config = dict(
    num_hidden_layers=11,
    hidden_size=192,
    n_experts=8,
    experts_per_token=1,
    d_expert=512,
    d_shared_expert=0,
    hidden_act='swiglu',
    moe_layers=[1, 2, 3, 4, 5, 6, 7, 8, 9, 10],
    router_score='softmax',
    normalize_top_k=False,
    routed_scale=1.0,
    balance_loss=0.00163,
    balance_bias=True,
    router_noise=0.05,
    init_std_router=0.0128,
    lr_router=0.0007,
    vocab_size=8192,
    norm='rmsnorm',
    norm_eps=1e-05,
    tie_word_embeddings=False,
    optimizer='soap_variant',
    learning_rate=0.00558,
    beta1=0.95,
    beta2=0.99,
    max_grad_norm=1.0,
    batch_tokens=[32768, 65536, 131072],
    max_seq_len=768,
    train_tokens=371400000,
    max_steps=5595,
    dataset='wikipedia_en',
)
Below are experts of layer 4 (counted from 0) of a mixture-of-experts language model. Rows are named router (the router's row for the expert), gate (a neuron's input weights, with its number), up (a neuron's input weights, with its number), down (a neuron's output weights, with its number) and show model dimensions 0-191. Each number is 128 + 24 x the weight over its row's rms, rounded and kept within 0 to 255. Numbers have three digits each.
Before each expert's rows: "comes before" lists some tokens at least twice as common just after its tokens as in all text. This comes from a sample of Wikipedia text that the model never trained on. Tokens count by the router's weight.

# expert 3
comes before: " |", ".", "–", "%", " a", " years"
router:178103158112117109137120105132134122112110127171104132128093122090121089140113137123148127116102128118145135134119112115119137149126090152107142117147094125127145102098144116118129104148126114144112138117182136094126128165081135134165134102096161149128114121137147159131144160105150166103096135129126126147103085095072106103168183138184093125134154116124108153132145139158090103114157119164134110156090111139116153115116092155140132123151117077117109112138133158158141128125107092126109118139108065125143117163135165106149161091144140125101073172091123087159080140126132167087
gate17:134135160119147108173173094146113165077144144153149109120105150137094168147128131116153152109136136142156146125111101130104123130137164094129119114114111138174115085142098119152170138159150116109138141121134093134135107123125149124166145122140137104106122094139091165082138123096097140101160117126118140162116139109123120115134103152128148068142117111142105133161103142100104119106158133095101125142104115159144101125148078172111082108132112092139171163109142156130087192132104116151144149098123118135164113085143090127162108136145146134110097095167142161162134108089121173127
up17:121070136137122083120118136108107161122152142125129146127102121100143175183100111089147126096146109157147109124177144139162130122147138079138147112086113135137115086112115120114141144100169118113131134122170082150124112106143121131109135144141147058140101110116149113110118114110117158122134118077153121133130110078166139120079117139112133105123125198142103149127149134147118150152110144130139111143088125120090092153150122137106120117184098142133178185168119155141143135144170129089137152126151113141131120130092143120156099120125190136153124090117139113132147147103127159115
down17:142138139094187123129172091105117162108182175124146147130129129129106148133109161142123142146142148135171102182108139111140122112134134114142140172097135134143125148129097120115136177119126149110103145127127099110167130082144073103129125146127121146118146107134121135127087117135117151105109138101162166124109125127161124092121096127125125136137186110148119111116131086142146118115108095114088167078116117088136115092119096092130090150123095097129125082076151162135162138144119088165088180101128147140160101145132137127162151113134124107117145127113122171159125157113096162152
gate18:096152123150138140173095172147098139125128115132139112140117142119102143149127138142104139128114139142160172147139145164136121134162140137135145109132123076109159107103134079094155129081157085137138135141087147118104129155134126133119109142228120164132076155156103147122073140120207102134123113169153109093127140133100122135128128108136132133105123140126116144098121134100127131107135162161112117148169115153134108150127077126120128135115156070124151094115150149120125157107106135135131090088123090105121141186118112114130142104150107143093133125088130134120152150102120143086
up18:175104123094135168107130121111140100124151135114134129134134073128137165097152134129121113137123109123081129133142093114160083117108157129108147146137127113174117152146125175172126128098135184116154109072143141114107106113149164108113157114084133118164173121133108104134143143102141109145160135090144147124159160117107129120112155138084140137122141133163081076137166092117143157129137123151140159136132135150150121101156165112087130132142131148066130161135139113104122084105172136158123108082175140139151105092121135113087144135111122124117125150140143117060129142110145101115
down18:095157141144115095092163120115137112134144142101133101118076120080120138175148078157095144117135140136128146126167126119166138122131113151123089130165121158118138109109152134030138116107152135112126139105145137134142135108128133114122155102129135146139111155141125097146134134140152116068126185153063108100153114131146120135152129161122130122142123135137170131142127149151161122129209140157134137141153142129088125102150086153127111130131114087156104135112159066181113094090134097116121112130144122125117111146120103120118143107100115129121136168123124175112171109113147135109
gate19:101094169133127139135137117164054128141169106132144133121132159147118104127134182095111130154139119111129123130119095099138125094114154108136160160137157142171140101125107098089107135107107115144173111132086162123154171116099096134175154156118130158125136119147120127147149163140122132117106135126106154115122105101180128148133114121083124152102096122127125132173138158121088121101111096142129155153126145100137178169134117119145107143118145104115088104095075111141150099128094096162119115127144129113120127159102143115145168101123122137125086087117177140202137107126106142159
up19:131127129130150144129126073105130100162180135132124138090148128134179132140149149111107111146136085142108109106106141126117126174172134090134133129125173139130116115104108145117182150139138110139096094142128138121106125163144117144099148156112132086122108108135126083162146137116132104156117090103149124099139112113088142118103150168181105111137132096141105090132130152132106111093141126101146129094144156190152132146119093113152131080133157144093140107136124151134113125181124198150116115137124112137148144095122145137132074127117105069144164102159160134134082144098162142118
down19:129123121129132129075123140134129140149146142117109123137145130161158078094112143137117144168088156096086127148171137136122169150106094127110137128145130162085112080124154098139127135097121103112123124112117125139172144118156140127154129152122128106099101122115144111132181145099165108127129122171133135122112157112087125130131110106115103128099134129170103118131164145093187133139108143147166138125067135136121119169123082091117130122110116135103166146142184152141111108121058078177112135129104133113169129114171109107104166121152128105121164149121145095144145104150151103169
gate20:112092109151164097106104125118148127148126164127125132120094097112081129151128116111148103157122158115119156144159129116151102152122115140106112166135080145120121128119131125103125137133116116149154170148163118127145172095155179113175109162156132125114117122145097168098124124168093110100135116080135111088111111124102107148128142178155171100132104110141149144128104092117138088200133169150119090124139086120132125134107100150127130120110128148080085077107133132107115149124152137176148117185148129164131147117096135099145104138136138134097083113161124130136121159164157120129
up20:098148147112144136075132164096147146087160151130141181084087149119135118139146119136108136158181140144137134149112103147168130166127115108164125088076115128159122097110147126094073128131141133136125077137170105145107129111131125137097103135081123100167108127134116104127117129117175113094109136126129119135163155167129106105095121153143100132108129126085127098108129136165173146152166099137135121116135074164132103163120136097133125121107134115073120160137143099121141111139143103144122137164149152142129071107117113109159178156127157127138126102134097152143128151168158124120
down20:118091124107127161117101105112147121119142129138072124114095148124169093152144102112105151137145187142116113115154144145140147087138112149150133133106092066097138096136135143106157142149151087126125170116108090122139135158125107132140145108142148137103124122160136125100162118120094168123120197118115108110109135114165113114129134159183152120114099126126120130168131173133117157123141079124106092119114139116129153129173046100152062130143113120144142129145141124148163121117121117147142122166110139162097111149127149119097144142113154144143122110125144140095090140133169078167
gate21:138097111116125134082116141162090095113161124103109118110122161141139132111142159144176122144117141132119136095130166110112117138117153135148140141106136136138179120097143119099158116125150100120097115172122165096113140125165086169132167169105143153134156101088122097126117149113111142107110123173140132124153136093139142149185097142135126091072088092115119116151129115163145134140118121089139114167170175140143137142138121165078139130146136156143137089134152164147117155105097107109163114097130113148162108128097124102118142124131139131068090139103135070104105149139169105114
up21:129139159112148137151128127106096147138144116113078109133154097135105150127111169086160103154114166147105160123108145121102107131086124103105087151080088114105112176091132095141163147132116125088107109117119133147124186126118091144092144111152125152152125109110160126088181154145134110150119153113120150118145156153157155138135133146136150151146169177152157133133145122135129135128123127119154175128159147111087158110122088125115137111150120102143164082126096124142125150146152100085104126118109140117130126121112088157088136089121164125180109105075141125109132102110151176109
down21:105087113135144073190112126114135107132108121160090115139152116090133103113135093119123115146122101125139117113156132134128069129123136152134134137199135154121137131125168095084140122146136111162137121123160115115123164166142152135109147119140119128119131126160160133148109100112097139136135168125182093112143128096136114143145146148097134136211095136145150149097143121153143104135134138162179158070071136125145136110126133103125141124124134097113095138100093147132125129103108113137114096085126116149104156146111127127142107105109078138135092163150135116189138151128089171134
gate22:142106113165128127154116140105131141102130133143160124122098098153151117163157123122120147150126142117113126121161123115119136095121130086103126077073105169125114082140156164112104124131109124134086129131157131161147130159181138095115102099112165131145151126101115121126151162153122166109130156172115133147083135150089113131131129178107133104095132119174140086181125118079108139153176096120109111142106111145095066093142123083115142124133140104135119138159106126177127124167116109153154119109158130123112181099138142112119112113104119084130147149119173131151142107146174123139
up22:095137118122127144149134090105097133128171087132135151144090097090099080166117173123105170090085150155138146149119114109109135105095148122091096088114098159114101100138098126103121138161122134104118105124150169103088112135159133119141115145123156140131139144107139119132137162108136165151152114161097134134100130162082137128124160146116132126147114149145120153165155106104150137115160124139113096121132134117104069134154073107142131159149117115136128164116144125173127135149134118153117080102179153127115149091200125126115142123078140120149138125138173117174168124111133132138
down22:172124118109184133158096135103103122129101148117139139104079103139136119177123108139153112090147135152088187131133146089112126137123136122175096146104128156149125131102141122137109127151143138145114096117133123123127183163156121131154114103138114144102146145140120160118145121155138166156098096142106103147177130127085109158142145109117086116120148113099170086137133128134142124143122120131131122147157115148125125098124118080164133112159126161116098110137123098142159100162119106113181092123166093093087115133112103161094077088138129188154154152154112116097104157109117106132
gate23:126095140131148127159167134121115146136176120142086088103143155135159152120095068182107075176163168155110133112115144154123127126113142139084141160188153182159118082129123115135139142120125104154132106139121168149150132099114116140131136147166123161138099135136109104126155166110075126120138141122119157123143108136147091140135110133106131148135114075096131152095131128157097140152129117115125132151147120094106122089150145142097134095139150128136126110128132134160121139140113128177080060119120082148127103084127102132127109137125150097118167114092141083161114123116128131122
up23:144109095171173123102130112129094147132121137139130134116100148098115099164139110131123131143104145104070116122127114096168125107124096167127144076091121129150101087130162132156105085125146102124133170077122157144132120179126163144122149160112121120139100112157121121127121172154185130132113142101170121132129123122101133131130138148142098126106171067114102111143087107122147080164116174139112134144106126106080135124170121134104109092110148125133150114119146114141166128152155114147124162174122129127153129107132142097085185156132133134161118096155139172116136089116153111141
down23:102138106124141123099128156087153136098133119128128122105140151139159154149170152159119129131078135146129118172111099123079140141115160147159144140104162176171126098120111128081109137123168107146147149131124152152146137081118131150130149117167151050157117141134093132161134162130131109133104115101156103141136099134122123125109161144101140130128121122179109136103136121089138085099103121102129127138157143086111124167084135170124175138124108146101096090151165086080085089111104149133127126110116138119145116146149120138132162131159146175122116160095106116088153132115113141103
gate24:123089139177125112101148099097159134138156106130121134105107100125073141115114104114134128149150142108101129139123161092157102100082128128132182114097092176197150119142153136142141141151128106141137142164145130097150145116196119138159144094101109120128176104124147115104140112123127121100102128106161172146081152123119108100135119144129122151097131160119126136145125131158122136156154155117107112127157080114153132145164106158079142131107111127158101124118117166142160152144133123092137071135111121135087128094169139099154118109144140071136107131112114150132111098129142178119
up24:132142167157166156154123126080122145134133137136125106122144109190109131064134118124101138144177138123157178128119102140156111091089156131119121111140126173154112095134135141080142157117119098156114116124186154088124145092109111155143164096117089091162159118134147145129124116128122126149126130091118182154162132136131145095123132140179146137179122150091126073180137139154138170115107093126100153099131145105141123117091099141111112114111167126111121117157130157131141119160083123103111121107134108099102151103127109123106133094144131096128108139127104107127123096145153098148
down24:148114131114103121109104097176142116158145103169170171140109077133132134145119178143101139155110113129146123122127154152128154105108118156132089093163151127134136131135134153071150125095122085169100117136128126151131112117097134098136101121092127118172143117127113133162147131110126151172120084096112156145125131129133137153139172126178082158136120131108118121087128195129138179136122137140094119128150118167106118125104105106090130125146102125117115071164102148127145096102137165125111118118133056103117096112111145127105155149134160147131154107102150157158140094111145156124
gate25:155125090122110152104142109111119137095166103149113136108165115154155151099138142117111100151115101168134141134132130143169142091142176107148098125091123144119126115141115163150176168132148122120113137199096107131087141086088140140119132090142164122127143074142127132127136132134142117166095164104133143123115121095107140145128091133113131110117142144144145141114117145101144144135150095123135141126075125129118099157170133120135136182126091110104165122108140100151128122144099114145132110113123114153178076089154139128157169086081085118146101155106145107145127186133086156110
up25:106121134162097113161137118130126140104068125161106131103110134103161138141107157151136108086132102156135174106099156111147100116090102145115140155157149145159150113154124122136126093114141165123160156143160135107139196119144102153139132127126173145130133124135073186122166104098129116123118149135103108134100118162096079109131097123113126149124119143077127097130114149123100122142115150157149127112145166160140134133147184117115134110155141148147116115137116110082127114144076155133109146135165092134113069146155131108145155140077126077107172130110140125119131106115093152097
down25:136142136111121166070131162096111146101100135135128096122061113116127158094119098127149165126119110143130115155126137104114137118079105112151112135124137104114145130166130149142126114121142160119055143122125147137136115127113123110147128153108119114162144153119123129127131133115143125128165153171109094124112138130136115121132118146123117177125161139128131104174155113105165149174155168144102144133141145096131155096141122175128114113100169094111102114090077097110130099128154194119166042125100157161128114138130095164089165117150153092137143116147136132101143142135094132158
gate26:159088193122094117088104156103144148097119151129173100130109139116155138102156143141150099132159093102095121138150157107130129150133119117121110118145103138095172110117120112114137146144092141125098107139141165117140116108125157125157172118144135139121110123152132147155129136112093157076068144117141133155128141113101148124157181111113099124079160101109123140174137100133163155135126129146140101135118107167184133147119144107113124132109137083129121156131134165127090133145067150132130118098135165104132130125163096080158103194123165138160087113109112115132099111123117131120
up26:131129073118172153150115118191134097127147095140129121125154164131081139154134120114093174125125151172138120121141127179122117084158068116127133091134110134161109130117099093140113123088143147107129132118138120085114136099130103121129149134125067139147168129135144122143117138123135124144126115118095122119105113144106082116115121139154109172160168146124122091141130145178153119126123141112124136111125152119099150132129134194150136125111116143141129131132133139172156096140189124156140141162142133107160132098092116136102189088108113118124136092131096086074107158162124096112
down26:122144116109129126133081102112111144146121133121126094075126070134127149120133083139181105088123120129157108119112122133120172136134080112149166115141160117157124160118083137199166091166098111151110139152155132147154156128130103191124091184132144111135142121104135107138134128132146129133153137149116116153127120162159132176151153167120129129094136083131094106143120100121086150120154097130164134139187130105141132147127123116097131142123118130128131078090113103115133111090156123129125141090084127115118143152130127153144114146142061115125134130107161125114094113145166127155
gate27:103106107157128134142108162066136148162114123095155107134097163159102121154110127102140156116116110132128132124140102141134099112138138144123112106127115145169129133145139146141135112105166132149173108100096092119142155151115126138126092144129166103117102177162129141096169139136109144119132168152155150140068168100122128152120113128114094157174139124133096151163131119095130082132086138152123132122129173105128104099123129183123173094102145087110108143119138125176120077155135064150126123114101138139155136132138150146108128117140126084110128144054161112157093138135119134119
up27:137120125139146106150184171116126110131127145120165100124149140126118140165147104120107115124134120142126147118114136145151108157124149125090134094143140159113092133170137099152141141106105115131147110093148118162124106121130110118170116122117127098140122129141128099068148126154142088130142185089121091098103117155121102118128114129101134135130137096135184189127137152111095081107105177126106095150083145123108102082146164151131176149106119110105163197112164132189102120127115154116114120122149120137135138087161108166084138120153114153158110144086164108110110120124116126123
down27:059103076110101145118133145147144116128119172124103101155125164135105150064098119074122149130074121138133166146103138146103155158176136140100134122145118119135102116154108127099104113110140122152148142067121170126107158107164099114112123127124123127130122105159123105094132163167146104178133160129138110123102116137107122148109128151147134120118166071137137098174129108151112150113119142130092124171123126108092120129093139144146136172104134143116148140123117142163134087128106164127133176103080165129147127129169122149154146119144126187114128140103117099140110126143162141115
gate28:116133134163131111097139120105112180112120128118137118087179159128176107114118117111139099115115115128160094119107133132113119138097137154122159144122134161166086154119135142136135105116135110106118132113112147115106136151129149153102142120107155138113062172138139139146112146073136145123100150155143125130137115113085151141179126140139124123107131155122095111138138168109072139137134127159178123110068128172164135123108079128116178147134144110136108085131083116116153096191112119137114146124170081115133103148169111101152118114153082123166150113152127103113155168101112155115
up28:156140091127158131128120091137102157104109194150126131116143082072150118106127156122105146150116142153120138143118132101143108161125141185140108155136137151104123170185105080088111146144099101147120141125130107077114119129110134124131141119142100144098132134208123099129132150096117158122113138137156145133129086102113174145097113136110138130107140153107138141128114137152118152148124138102179118122096147125110133104141093136083156142159089098125113148102119099158160131154114113170117149135088101115163166147167162121124109105106094145137127130138060142137115161103122135116
down28:079110123134110143152121101125103112138096090131145136071110125104117145127135110131141129148118102158147133119119190129188133151153155086098134124133167126132127133121142142095072117107114120110128147057127118154138080060132141177125109145080126141132137124137118099105149145101117119139147133159137144140136125116147105126105130118102143134115116122123114114166145115123161145141164118129084119110180179081166110101150127155174088149141133114159166173109128145125169115129159130147138088128120100132118113111123130131170188149140117129090086139143139132127152137111132090155
gate29:087169162143100147102116114084099094105130105091116102158118121109169112103160105112117139106131149143111138123086139150133173165106140152112130130125122197130103100097140118095162154123142155138120088104130136146124150099181096135118141126152075146147114127130153161121139156102126166110114154142131146142119123091097099090137128119158136105123110178147135168136117065119091108100142148132112137108126167124102140143118072136118126130101101115117142110157138148155112109149110078159156108135098106161141161147115158126118127128143120138177111158150132134138157128152171161088
up29:146167137118182155082154142109121127112150137163133134067122159133141143138148110140090127127125083105094104162097117180114126153122119096112164141103144131064112184119080123156134134167096111108125082129161117130161132095106165151139108084101115141118138111142101140111112116121105125137115154130109151115151100156132181130066075139129123100133150093111099153142129153121156135163191152138093131125113143134125089112113145109104148156140115144116113140133121131133115144099099148107143121169163117141126121113168142136116160107142149103130121149172152103135147122105141133105
down29:105158115092146114110140147160142108126111156089098123135099138174111084116124116115097119081140075106102168166155126112088144169073118166125100165113128143121148138108160070117128123104147172124143116104128126151142146136181144171147120160092094113106134141133139152162107076129137101162130188179137141130141150113127108138122115115116133104145150138092113125116118150088156168131096132106117141126101122117129134141140087124106137146144131118077179119148140137134114105123064136127122157123122080177129150153110119127146178146134115124145136124123124113126144109124134143161
gate30:080159100122118129146104116129126143137143154130120095129187118126080091121131110141184144121165123125109129122075143119122161050123097136144153089135112091109149123166177133129117147130128171121151113128069143156144142110163118159127125111083138166166130126129096122104095136109119144115096159131142123154102114156118152159122120115133159114152144134144145156089116129137103111135103101135118132136167163120135151164139149132104136103099113102105149111111132132047165097129156145105151117146121123109106083111134138145158072148147152155103143106136108167152128115144146127142
up30:077084078137120101148130125129122120104128131129150120156082134122133118156172151099145120124107093136136103105111135196122097124155095088119092108120113114159112139149143152144165129130136133104137141120091143141076141114155123122125118127146141125111161107147097117121133158110171115129081192143144150110090108101140128128098146157117137107153171122112136115098139139140154117131131126127116133176119089140163167134117137146144106120120189141112065122138130077126128073141178123109140102148155090159164143139131127134148129113107148120141088163143159131184122102130124155100
down30:151141131140123152155143108113104130128132097150094094145133130134121113067130156152109154141145100148153130126164161158115129147080140164142147151138119117122131131118110144109108151134129115106106117141083131092124169115122162127063120122092154135115110141106112089137133171151140107140101133110150071157128124109141140153126097083132144126133169168089168157136167128160157145143112129122132139142157090065160109099110114126150108149122146113094133085121107127125120096206160165125147123116155137079157138142171155128105138120139122118129092091102086114089143147150103132128
gate31:129127126100174157175149134131138128106103118135114103100139154123116156086089150081089132131086134111162126176123122101130090146139120093094123122111092146103123166145157120119128151106076154146151119088131093114165127120111142177106134128156151110123156129164125138136119117121158135109116137147166102159126120135134101130094099115108120152050126131115109138124139137181142093133087162159134128110119122162144115114056120158125141174088125129151165172154125149167146164094142152134116097114105122135117138123112118133150103143117137151160130161114140115098115108157111173109
up31:104157102088132096105128156138105124130122131117131171142138120121127143150165116156137118154159154141138125124148108138124147105129091140111111159124210155141116109162096113135137076151126128163093146129186148107098139113103092143118121122106145111139111119148118114121098119117103102185095153140127140082155171132137177133097131116128141109149154121067147155112104153085100137108184055102125096110118140122114125111187137111116099115130164153078085117130144091146130131160110130173097117146147097163122114138163135130107129130144115139125154127118110121123155149133128129142
down31:157172129149131122124098172110108103135137105085195138160160115164087193140173105135105150129185111153118096140152125152149125140134113092129088119099128085118095097130122091098117136141147084142107159154118144119117138145134142135143184113134122124198121130104143153139106121096094122155156131131131148102134166152150118156128093129081110109126099112127150123118110146108123148075150123100137115075154134101176118155119158108072152110149161130116130093125144101107126128123154095158135106143112130149146106119152117159114104128144107125118122098138130150129142129143113101129
gate32:088073158152109165153146109136137138161146120137100181121127130138128115122119148141127135142124112135176161161123108144157113090112120085152143157149134153135132108132120094128176126140152135150141119117130127097106133084081166138137082092130121131137114133094119162076159130118128150120117147132141166132130146143142090083110147145100155157124126085114122104105123115132072165095135090117114167165121105143134129129139142096110125146099111104109158163144184109190157106147112093133148098105104092118142130118113071131138089085090171129155118124124149128147150130141151140144
up32:103100122149093088145117133185130099117146102113103109115140135126070121147109178171152095136156173109164172168140155094163100129089120131135112136108115108139152111138150113129126146160111186157115082146155134151100140108096139093084119155122138169137166132089086131145127122146163118099159114130133113118126179167096113118103130138122125151140114093117132093112138131132091138100140108143122135141096098137136122148114125136135143091119110147116161146102170110154165132110126095112110070113140156145124124125100138122116113152112136127119157152125144082131160115119126180179
down32:147107097076123147141074138133068147187117117156135118162151119119142141113149138153101141131130093164094116134141159119115123137124148124142139102144115107165141140135171133116097102136143116130111059106120148128120101156113131107152117141141148114133163166146162138120125165098134133167112111159087131118153133076134123133097152112140128104122129136090121124171095161199135132111139094118138118125133114136141133152132142112080130140138144102122145136139103138117120153116165157162186116123127134147158163103088116087158085129174069152106131120087111134113079109103131120114
gate33:134125102119110160121164116084131115113186158120138127127144137099116126108105118133091198116136127139125088124102129105134151111169105110128111161171133104106143129126089104117161144114148133068114099143124138156160177152073118132139192107161101143138095191134175117137099104140114152130118161147100146159118132137120131137131092135132101124117083148131104116096140144131105100119093110147112131145142111128158125111130131125134121173146098076128116122132107134141130131156135142162114137125127133128143160189100097129116098067128172104129120116170122105159119174126135153104
up33:099142134138129135111080127068152127079131115140105158125159109107158155160115126137134103182138133130109130161129120133139170150098139142113106125155156167137132136130172155136105115128117084150153160098152136096092065128144123127123131126121143077153151170137142143112138118129117088147148138116105113116123111138142129123135120164122132138119133159120129127142082129091139117095114136115204096128146151121144138123134167091086123122085119150176143161106141152124132167073110090123162128102133145158092142155108127132171103096131084098095133128165129116097149116078117128157
down33:149117145123119161136125137123149063133147134111153111155103152154157138082114109154110137087143106174127149126124118117134089136100138113121169108139116092127120108134105136144130131155097150103103132139136123120115080136144133109080119094122149156154143126116140131097140112165116100092142160110137184160134151127131146158081152125129114141140081090123151137146141117192088141094106113159120124122161172145101147104081107129134117094142177114116103164134094140135127142150118127163138070141145089131102122107093129154070109132150104129131111142146169139172168147163148128102
gate34:124161127083104137098097092120122122110141101102129111110109152169127190139117118134121130115122122139116124104129125113142120113107134138157118158129193120101100149134189112164148100119138142112137151139139132114098176104150149151104137134135137144125190153148108168143138183122116148138087075136129110146127136126089104126181139156141139142083084174103092159111167137135134115117134108107132125116102112121140156108130087137144137083102131115120205154117124116134120141123075109161153124127130146156113089081097131091112131152150075134098134167133141123132143133122137128110
up34:082118094109114111127144082120115150073140099111136076106115129116157140127115143112146143159140177126122140155121132100112143156103146134142177124129148124125136117127125144137114156113125144127129152139099106116093117106124117079069123114103163118131130141073128151151165178092097117127125057125105118119149116140133112100122153150111117122136129168128153095127121112132131148143173111123172112139149138105153143169120101157134116100144108101144175159120133184148145190118173124136142097105104130143164113090130173109123158132133082141152086166144150153108138107130129139090
down34:118120137130107140124109104177137132098148110135152107119088114183132156128130139141157131103105157125147059125100134153168131136108155139154140130115168125092121127107143141086113115112135135159127142176102139125077154114111122140110158120137126132194170146096108098178123151097108100140120116112124129135087119114156155147167163126111115117122094098140112085144085139112118132132125140091096118151156152124143156138138100158128112114123148120148131155080127112108142119091148145120127130112167119159089134119127142066124142110123135109083178086157123109143177180143168105129
gate35:173163119133159124137093124182069118101143155128118112087145157100129108121132117127208098125128105106120138148115111083112136128133148114123141130112134165140142107153136150126137154123122117124101140096125137151111144145083114125135173081140106100138123167127123124139153145153148090088112125107106104132132134121082138156204124167204149131087141113098166119090134088109119167126118108155120147069095128144122136161115163130136178137112141136123158126117123099128104138116117127134097121111109119141145125135147120139158113109124110115110141168133068138128172120137151132103
up35:145163107121134098075089153186087127078115160139125103113081164100123153134116133152198087108124113116132113122089100139148164118126129121132128066149103133179114143113160148134122126121162180154154094144126117179107149149135143108142154104136118109130172123118100172128141134111145147122073163106100114140115116124117139107137124123156120111122163118097147130124132105126141139131111144139166132112125148153133130120088209106127140144114149132148093124090147120137115116089104082112094132128157138134168120099141132138177110125159149129116104144102108142129149109102131113133
down35:157168145130139124123092147100130085152112157130090120167179107103140155137134101121184142141117151129092111111114117144141085098158145124137111131183122136110140140094095128119116120148103098136106108103119115127099183134135097150118122129121144115138149096117116137158145111152120132133129138117098152101112109149154172130123090149135115086155129128107141128134137119124086117112125172139147105121180118211113173130159123112084104114112167119084136182142085073124095142135117108108120091104158135141153105103148107147129113163173156128129118134102132135095158125169140137144
gate36:127124107129150115156133115108132096134136118123147089148147106099176158099096136102125150108112147145135121129091136147137136116172115151146155130152132165165118138160132169117106137120138085117080135143194105119158096095112181088125171116097125109167100117083147113117107092135094122155146168109173105148156115143114141173120120117161108120110157175120134142112142170164141128115170095085139141107138121118097127146146111111127149118135102137108142129108110156097084116135110112099178123159134118123151066124118119109142138095092143133140086138090138160110108144144158153109
up36:140117120123173155077130122138138104163108131111127090143088128068123139127124096130174104104176127084102130123097140160126120099135120132115159120162092126127129162147177122085100189142128113092140135143110125110133141115100135133104149124091105121155126149140135135117162125112117131134162162157133106115128131142111140131128116123105152165090130144107136149073133127137119118101139142116151146117117140103121162153170181107097158106155142139096165100137123162137108135154120075153155112106116102113125103151133101123178200119109143204139095134092110118134129101124142135105
down36:127076145084154125126141128164109132168140119101125147095108145100185164172086121102110137158099144099089143141110110133134115094157109144157112105131148107121159119105121147136122176102121142136126118145165106126175097180125169123117096198130100166118151150131137148129124122150104150121137129112108123144108081153082106133147126124123150185121106126139164117094128124150124150089145106108119144146127135140103179112176092127124119099141157144131120084119144126154111157139092150120095116160147114088133146155106119129140157121131104139107157106069120114152123131106128096094
gate37:122090093160131111157143125105113144101100137122114105115166147139117157138118112070137133116107113109140165153107167143136156114080104152076120131150100077159086117108097148100129155118144084161125178122143133079158125097145103161205105136132088123092125116130146127147140148108149163108136107148101082140124107106132135124130117146176127139120140122130101121170115165154157105125136073158160102134123144122142070129148100140117143136158119146138117139181117126134104151136139116141163155147076104143128094183129138129098113140119141142103144135141145118126136115147150109120
up37:129098125156135121165148143077150120128127127131171152146214098090090112131194129118131128089131156126091116116091081116137140116157114121138103146125118148149120102117072128096126159140117127063135179131096147118121154131152153140134105104161114124130117124104116146116153099108127152155107150083134102132099109156093123132099121111113165136158138141141118129124154090134166145084112089180160136177121137148124120143141114174125137103118136126141158091083106119150094143123120176094156132113141138137110096135097154134141135115147127139136116104120156138126135153151121155087
down37:149099159122161168093158118163143120147144101140112145076140120169149125145112106157111142121104109143119135160116107132101071158109120117112137143118108106091134076181122116175125079110112147123129130133149150078168116121075102104137152131149163158111146106104166114111130164113111113125125122061093205138121111120158138142148120122161113144154134139136137171168138141123149090119119135094119114113128116137119120118136099130095105158144158126115093100147092121142148123109153135138096087104137129111131134114137140132143113141120165158118094122125160165136157118120150096189
gate38:115124133111126126158112137115121165122154086106139161131108127096099067157120120124143131141130118183135128127120129128100081143140134123120107079126152089124099101168129143141150084127134163100146151131155132124169113146133102167123142152140150140146146157146178130179138154142100132124125140133078144114125110107123092127088169119116048112136109155104161088101105133139077150168120122139132126119086084121110132161115133116145174121129176096134155141111125123144099163102147179163134116127159095120119156098110123104126145142148127125106136126134104155138119087180101147110
up38:172152137152120149076108101110112137115116135123173127086086107120148112098147136131145152091115126095161109129149144123130132135155144109157148091142144086158120120104123120114116120117123129135095136120110164143109108123132081132144100145157161139138104162156113130137116150103108093169112115111161125110141129121135102122141140165154155150118148122130118162172154133144148119120115081140158143116181120119096193128097107148093080147079120161087104173110112161147167097150142136119089158123126147136083106127143156099143109150146152074172106115142119149084122149098100151120
down38:128101116084132109157140133092146164089109140147170088089127118117135168121173121121107150107135104147139102106145154134130118120154147167169129092169185089102138137087101152139142072092152117089117086153094175110101155123137116148077139135104141159124121106117159140099144156118132143139105143117126165108116161070107144120145141142127155127133143144149084121112123107130116096140166134128102111110117129121182148150135107148126122147145156133122132117141162123128090128107112144119158152143111107148148144089113134102131138134141169155160128122117048170106129104136102140116
gate39:106098118138144132135122100099143124097137145111095161093099079109127069119129150151164126127121145128132138125132126156126192161105083117140096149131133133119172115107157119115157118159135097107114110158151114129129117185130112124098159158103122152109096124170141169103168131097130163134179169094139092103119096132146146124122147140123133115167085116129103108133102154148116139164092135124125101115127146157160115111150128101113143117104109106114142157115146143168164146124137123152100142118164082082175073115120111114134154134179121131126143173099110163151109119092112130115
up39:144153160121138127121107122115130130141097133133132072097112138110082143132117127098145092138141162150112099152112112124094139135177149097155122110127103082123174163125103154083151154138137156160128134114095130138151118114106162146086110174157116110115166168162153148076149106124145140145136141168155130112130136132159123121150136157155137133094069168121146127074100128162134108099117103117092114139144125122107115141088121156124093168123121099109154110188151129134116144121135135123130148112140101149095154159114103133153133108162141131130114134157156123140072094105083073147
down39:183117145119149056129095112127145146141150114127145152166079111133106117098098121117135129152153138142136114167118107152099096109142161119111141135142083114122102085110108107151130127140084080111112134135129108122183082168124112129145140119129127153078111093123130132121181099145138137117173165119140169102135137169111154095148132184181139122109125128134120132174148130124097100119149124145124110147152134151130148090113151140120164131082096140111127136129171166108124125156148132146139134169156121161116077136104155142097145101130120121115077133109113141135113111092110155107